config.yaml
num_hidden_layers: 10
hidden_size: 224
n_experts: 128
experts_per_token: 4
d_expert: 96
d_shared_expert: 128
hidden_act: "squared_relu"
moe_layers: [1, 2, 3, 4, 5, 6, 7, 8, 9]
router_score: "softmax"
normalize_top_k: false
routed_scale: 11.5
balance_loss: 0.0192
balance_bias: false
init_std_router: 0.0228
lr_router: 0.00155
vocab_size: 8192
norm: "rmsnorm"
norm_eps: 1e-06
tie_word_embeddings: true
optimizer: "adam_variant"
learning_rate: 0.000956
beta1: 0.9
batch_tokens: [32768, 65536, 131072, 262144]
max_seq_len: 512
train_tokens: 496600000
max_steps: 4775
dataset: "wikipedia_en"
Below are experts of layer 6 (counted from 0) of a mixture-of-experts language model. Rows are named router (the router's row for the expert) and show model dimensions 0-223. Each number is 128 + 24 x the weight over its row's rms, rounded and kept within 0 to 255. Numbers have three digits each.
After each expert's rows: a language model's description of what the expert responds to. This comes from a sample of Wikipedia text that the model never trained on.

# expert 0
router:094081131138153058132067110092110122131098107116147159110161142105100117104139140112121153127115121116123168102116140136132097111086124097069121111108154069099133095143163096128104155122104062154127102134129106151113084137140113123114100132157106102118140134129148139112131139088081104096110160129114113124087148094138105096119124149135133133152142110142115134108113136111103190158106141091134146166123144146110173096103125095095100145154146126141128118120141131167115139122183165107128108105138099126121120124131167098130104114151106157139163126121089128127151120104096171118114086166124104154130149126112114126145098134162082108103102137156148121140134164145148135132091
Description: Romanized Asian name pieces

# expert 30
router:151097115077115141116099129097133148144171106138174121086116175112150128142104150106148180129101121105162117135139140138086177156123090133131159121135149144083120112106133118088098100180132122088132114107089120149146131119103154138149184123131151164128096173113169100110105106116105121148166106113155123151089140128118097131121133159149130127150121123146137132122094130093164146096144187110113126121146087125123131105144139151142099131140084131098098120124125094128140104121111151133115162141152145128144099137131104118177123115120138084118121097125089148157098126091135128157127109141083105077143146115135106111109118155151166096127137147179164139192094103116106121133126
Description: Mid-word consonant fragments

# expert 42
router:148067124161148111099122103089136099122157156114169127127128099109143091109164153122136166128127120093133155133129083143112104114104116131090174089108127114111127094100118103077104108117103095129138104127095152171098099152162141112114149115130120097129148148104155091122151107096134127106156165127140149118100153118154083093110165152143144150145108151134162098141115140128129161107108162098092120132101146147123117106111089117084154141121124100127162108115149139155151133192136173111158138124122075101134104132131116085187104157113076120099108104110122113132100141128090146098107113145110131121132124128114128097109118166120093142138083127138150093155116131109113108133085
Description: Chinese and Korean syllables

# expert 33
router:085132115132146106129117079156143101129097114147077132126117132093134094110154090084121123167135106138147056125116146152145118130106139181101172143129101103106097107142110101129128133152124114152118148119095127120128069121103131086118100132144076139156163122100124104096142105135107120134139133144142128090072096092121088092124131120105132087163083128148120154162134110099106140103164155136139137121066121159102113092108110148142109134077156124149114127142134130169137159109127153143109111097107146110123100129109105109142098129120142115116142157106158143122112135123115171132145090149121121138086153109098087126095111128123099158083130186144167129119165115140126106116121
Description: Name and place openings

# expert 47
router:148102156164135093087124087128166111147122074173123074154163138114137106134164145116112119137106115153142123140140154150136128110099097144137103135135173103096159103089142142160165125168122108116140147118085130159109104148110136086127123126141148137125150108121122155117123127122131120141160147161165104124081130086159147097121140140119133132114117082101120135123106111091102159144156136095161093143106143200109093096127092138124119136095160131164133163124133161119104135151086162098154119137127100112086107171138122109151075108147100092103105130131102142107095141140116162111103119159102107142124142107118094127146135163133110141101153189162154129097149134121128139118154
Description: Mid-word and surname pieces

# expert 20
router:156103137089105109101096158136140151140159160139119173114141150128130167163100157114178167153142170123131167079146103145084125153099145086112154073121167085143135143124154126132100090168129136143139110118137108131108092128100092146102147127141128113099084086160143114156096138133096122093150144138126098116100113086137115148147145150152166119148137141138147143117121136124143153121125156119131096086121108149125161148142126121153128081124143121162153080107173147134121084121131144114118123123097095109168166157121115117088140111107137160161115080117161138128158133092172119134108146118098121095150108130140133124152106172102135115157129139148115163104162107096105158138113
Description: Mid-word subword pieces

# expert 58
router:172108101129138150147089176064138152162163109131118157126134152120141081162108160092149135171121150153116153122158117121124118145114100123139129099123156093118119143102169103089115116149096143097164100109089153114114100168152117097089100118121144126114130123131126097108125087102161125105142118134179108091095115155125121166117136123149125092151094118154137132123133151097124132105125157107101138132084115123151146086157124148116088153109132105137145136115137154135121107127088155093172124137131094103177152172139121107141093134147142130115101152084141127139143140120144111123091160166143100070147134154123088088096106109127132121156139126154137160169134124129110087141083
Description: Mid-word consonant clusters

# expert 22
router:131100089119153085133103126148153158185105110143168115089092122106141145091119116136164099100149123136164117133127126079135107120130105105134136084102139125124101091130061126157138140123118128108141129100132130113094123100107090141149113136108125121103131162125155156136134099121090141109107146165075094124097109143117164127160148142130145103060130115150121156114114129128096126152130137137123105109119143157121148120140123080116172082080123113135172138111177129170102162114166083129079100141114106139109157121116128158107115114127094099095137117114092132140113174100148115132176156107150108140098097116116104147173098124128155092143114094124101106167135123115119126101145
Description: Quantifiers and numerals

# expert 54
router:132112107122142112094106153141146115087113083115091104130118176129134156181123132111111155163098143115079097104145128133094147125123113118075133081123141125124162136139147120178100087180125105128122098107119104141101080156124132115159118162148102093121110126120119103133154118146154140106122119129135122148075154116179108099122124144106131122157132082119106140106149154112090152123175138080134152083084147173127138121100128091110127099101093112129120139159149147120164095113079130109137110116135072095130125115091133112115100161151140151112111134107153125146114087157141116134105131118078122094122103134158114117152090109115074115125081130110121119134125110146095106140118
Description: De syllable and dashes

# expert 36
router:142098131125140144120141155084184149167124160174130132117150126115129116078078131121119167150154138143116149131174142108103132137115111134127144116134157112130160142116128112142137086171101159073114135139116129109108116156107079125128134162139145079099141136140156136103092207120085135094164167134147110132084104118128147123094143174148141088114105126129150153113164104109092139079147120149101110147131128142134122107151135098153145180111121127143115172108140144141163085136141158124140125107119145098122109191145156109100128102133117105111111134151146133151121147110120121112121138133093072103124128093116109104103122128131160099108096168170145152102117107120100096118103
Description: Short word-internal syllables

# expert 3
router:082107112138144129106103097093146112096110116163125142096122162130118141143146101122099129156110149111114104117151090153096138132098129143089147093169123091117136130126158109148105105154124096135103117145113107139117073127133116102161134172149121106096120124095150130122126107101104072121154132109140109158083133093141123080092140093085116153163117091111084127099140114121103163132133129093153144102103173135141144104075091131125089098121171121153120139137139097143100089101122110100141102106122077139128095138102164119096096078141125099118103136134143127143115142128137146107102113125127109161140150157140087084160084120124119103097125136143147160133186108119161125128093
Description: Slavic name pieces, concessives

# expert 34
router:120106110097104142102132151167154133096121098169159164083118147158122112162120137095098159107082112131122129137108095127158081153089102149162143109122119111095135115171126177109108128135097145093134083148135089145156092134096099160121149132147124119174133172136135106144086134099101138085152088097090138101073098119114105125145155078139105082155111098138105163103093152126101100149127164115142164160128131122156145132127149159128142138137155123080151119138122128112136114144119074102138107146119117083161093147121136151104164110098132121165101103124105139123142153123130140140140128152134110107101101136118104150129085121108121141130078124165126110162120127149118143123127
Description: Initial w and consonants

# expert 39
router:117090099125150102144090133130161134101096104153093133130115168096133111124118109126111090140079105134086122142122104107121161105104135144147142086135135132118109120163110082146082142135159125134145076140151152139112093104144115181169083163115132102147093128137156104149118099130121121103115091129131133112097108133098115099100128120131091113163145096103128118102110149154156109103158105147092168118097113114107151086086162150088139144148145140145181111126123147110107143085125160135155147087089113126108115093079145082142097139121115094117121116114094126143158122134131115112121159142141114112114138181164115131159093093129119122111105095102161095112104102140131128081109
Description: Capitals starting words

# expert 48
router:157133123164149107124091106141133097142115072088100078114109094141137120165131122163115125103093080119109089128106146145074128095149121145105149145150144132114187092122123103118155114094145146098143124143094114119092090080131137099159110150134103091152131136102109175112159124128069151120107150165109119128077152089127104117126104166136136127107145115153120123143122132113092150146154125128124133110152115167098131088143142121096119139112098136131143172099096153153125135163133146138138170130121097155111112100122117101162101132158071122111137133120122099112138120134110157140119132160114152104103141147129159116173111101135122089108065092166151119158122113111137111146160
Description: Media and organization terms

# expert 27
router:088108075134136114105106092112140140103100103152097169085154165124136128146143128117098131122095128112095098110135106157094122121101112174078156107159115101157111087115154138120093126155097087116101111115094123142091081130128114127149112133133121137092132141128134099110102098111099110114108131149122113119088137082144106086120136108100115166164120115145090147106138133095100154158138117096157135103096161148106156101081118154081120077152140123112125149151149112130112105130112094087155088113109075134147086138096106103127094088125099122143104133113105141143103141123111130151111090112089115132127139167138117089147097129134160115095097120104157114146162136125148141117097
Description: Numbers in stat tables

# expert 28
router:088118124118130119134102100143166109134110100142085159115138132103111126094129114120105087132077098126119133122161143145120157108118090134123120110088133138097082138122151104150155129125141093134132114115166101078137107107113152160119125148140099150122095126162111113114114083134130119114095113122143108118087163114128120109117129112086110100162176113097104097140094121161116131108120130137136151135093161090109134100098123112182128122136195109108151087113127133149131154120132171131155067090154077148116145121090100128126096155127113148113114125127152139100151147107172113144143155125173109093109132112093132128130090084166121137090069103091136096154120111167105122120110
Description: Foreign name particles

# expert 59
router:099174157087141158097092130100096102078091095165103156132139108108094109114111114169107156150135123085115167132127097140126100119094123108137162164148154135123107125112138113151085162087147121130120147146108120134104105155088124146174107070162093147101103156132121142100140116143108090106126116133150103095096127119095067129112126065101160141154114156100129110132155123125116104108110097140083123120133142112078156161141126161167135130132158140107140154099135149103098173111118118119151102108162100163095111103128119081135115135141121106119134112116135111106115123132089114116102105128113105144143153086106128116128115096113113171122134154128142099136153082128114121145156
Description: Non-Latin script bytes

# expert 13
router:144107147111157143092115153131158143148157133155168147082138160126103166148114142131116124145077137113129164088145082135089078104125131126082171132160153150098134114103172167143109130151107147138121114143093095116122122156142100149126156140138168117103142158129151144122094099138156167103105141160119081105090132127110143137117117115140114072142124143111152154118082148141180128115076134155121150142150133121109144112143112101100094138107143122125105162160147135114145114131104149142140092152155126119155118140112106120110083082160132140130106106129137104141146127149145093169127142142089130122157120140144095093097095113092121117142097128145131173082116119180099179119097
Description: Mid-word stem fragments

# expert 35
router:146125146148149130112105099153137103092107121129094135121133109088160171138120145133132108109149141110144092071159164115088125113151138129091123126154151109127143133124156151136126129145111096138123075093088132108163072084117110133141117148141121130108108156130113092134121122090148146095098117121134143136089153098145127137104144155164115115141117110084159140105140130147175154186083166162160134110140128111081147139116127151087104096093100102174124131141102145115104120136096152117130125132155072156156116125127103108111072109133120129125127126121126148136120148112129151152127186151090092119151103096130153119141111153124182082120108118147127131130104151159146185100092
Description: Given names

# expert 6
router:086072092122118080151106126091111128098116096111114120105093158111103138119110103111087090135105107129082151095129088141099127104125111138075148088123128181137131124125126145148147148120139124172143098125133103124141069098139108111156115145115164148120104120132111122140146119116101133113113119127141111124083155120110121090118120146100136125139140114120135168120162137132098151100140094155139131138103154113091145093099115113132132096168096163157156143140131111155082173113149158114139116092091065113088110158121139097124097101102117091136115124101109165162116126139122156132158147161124125119092125173167148133143117110162155098113116130153144104131092190129158153118110
Description: Nationality and language adjectives

# expert 2
router:151079152109134096118104123108143107139135129162118172119136159150104105129132114095113147179134122103125143094175107162130114111090100107091166138106138111105154124122156088166099117135097092128148109135101112131131084097123108129160133173157152113100083149099151107103129136146120095072124139106152108169099078087103127133108159149099162127154119105133138148100145132140106155126087144090136156154113125139163155107113093150117104107115108115139137128128143144111118088125181166120136102105128125154135119158123112118088139109124131144124085121144166102141160154129185129080121137140161109104141118144150083127119109131116111073126127141146159176135146136171138089112114
Description: Foreign surname fragments

# expert 63
router:137123147153121151173109106143169123144141086149118130080152159112120082145118107109105071136105124104127094167145162100115136130123123101147152100097092103105098117122133117132118121136121114134119088131164084119129152148088137108114140133118114130131149147128110147104091091084115107097140087130097123095128155120101128167134136102118080110130147108105149110123101150088100092093152123104117149108147165124130104124131139156099168151149128131097141102132121131138147135105095159133105101146161136147102123115119128099107114160134111116133137104070092109095142084165118066152102148137098102112155113094064162117106111070142115131111139104097149104152115091126121088126166
Description: Word-initial prefixes

# expert 1
router:127143147122142113115091127112154122144161096147154122118113132147115179100098140119132103119102133159120166140152094146125135177153119148102172104137154142112082113101093111140161095107114122140151146140110118139114149172113125124122149165159121143161122127166155126141084116119126133105133173161091126109089167088131145123119080134128171128130165132110154143081075114134113112096100145140140153125122092177100155099148142106106136157103101159140133173145130162147166088089134124129069152133121166151111143095163091128137104119144143078124143108113120149161179146138127154146145147169113144088074121154137088156138117114146129141141140113162137131144145098121114160130123
Description: Adjectives of place and status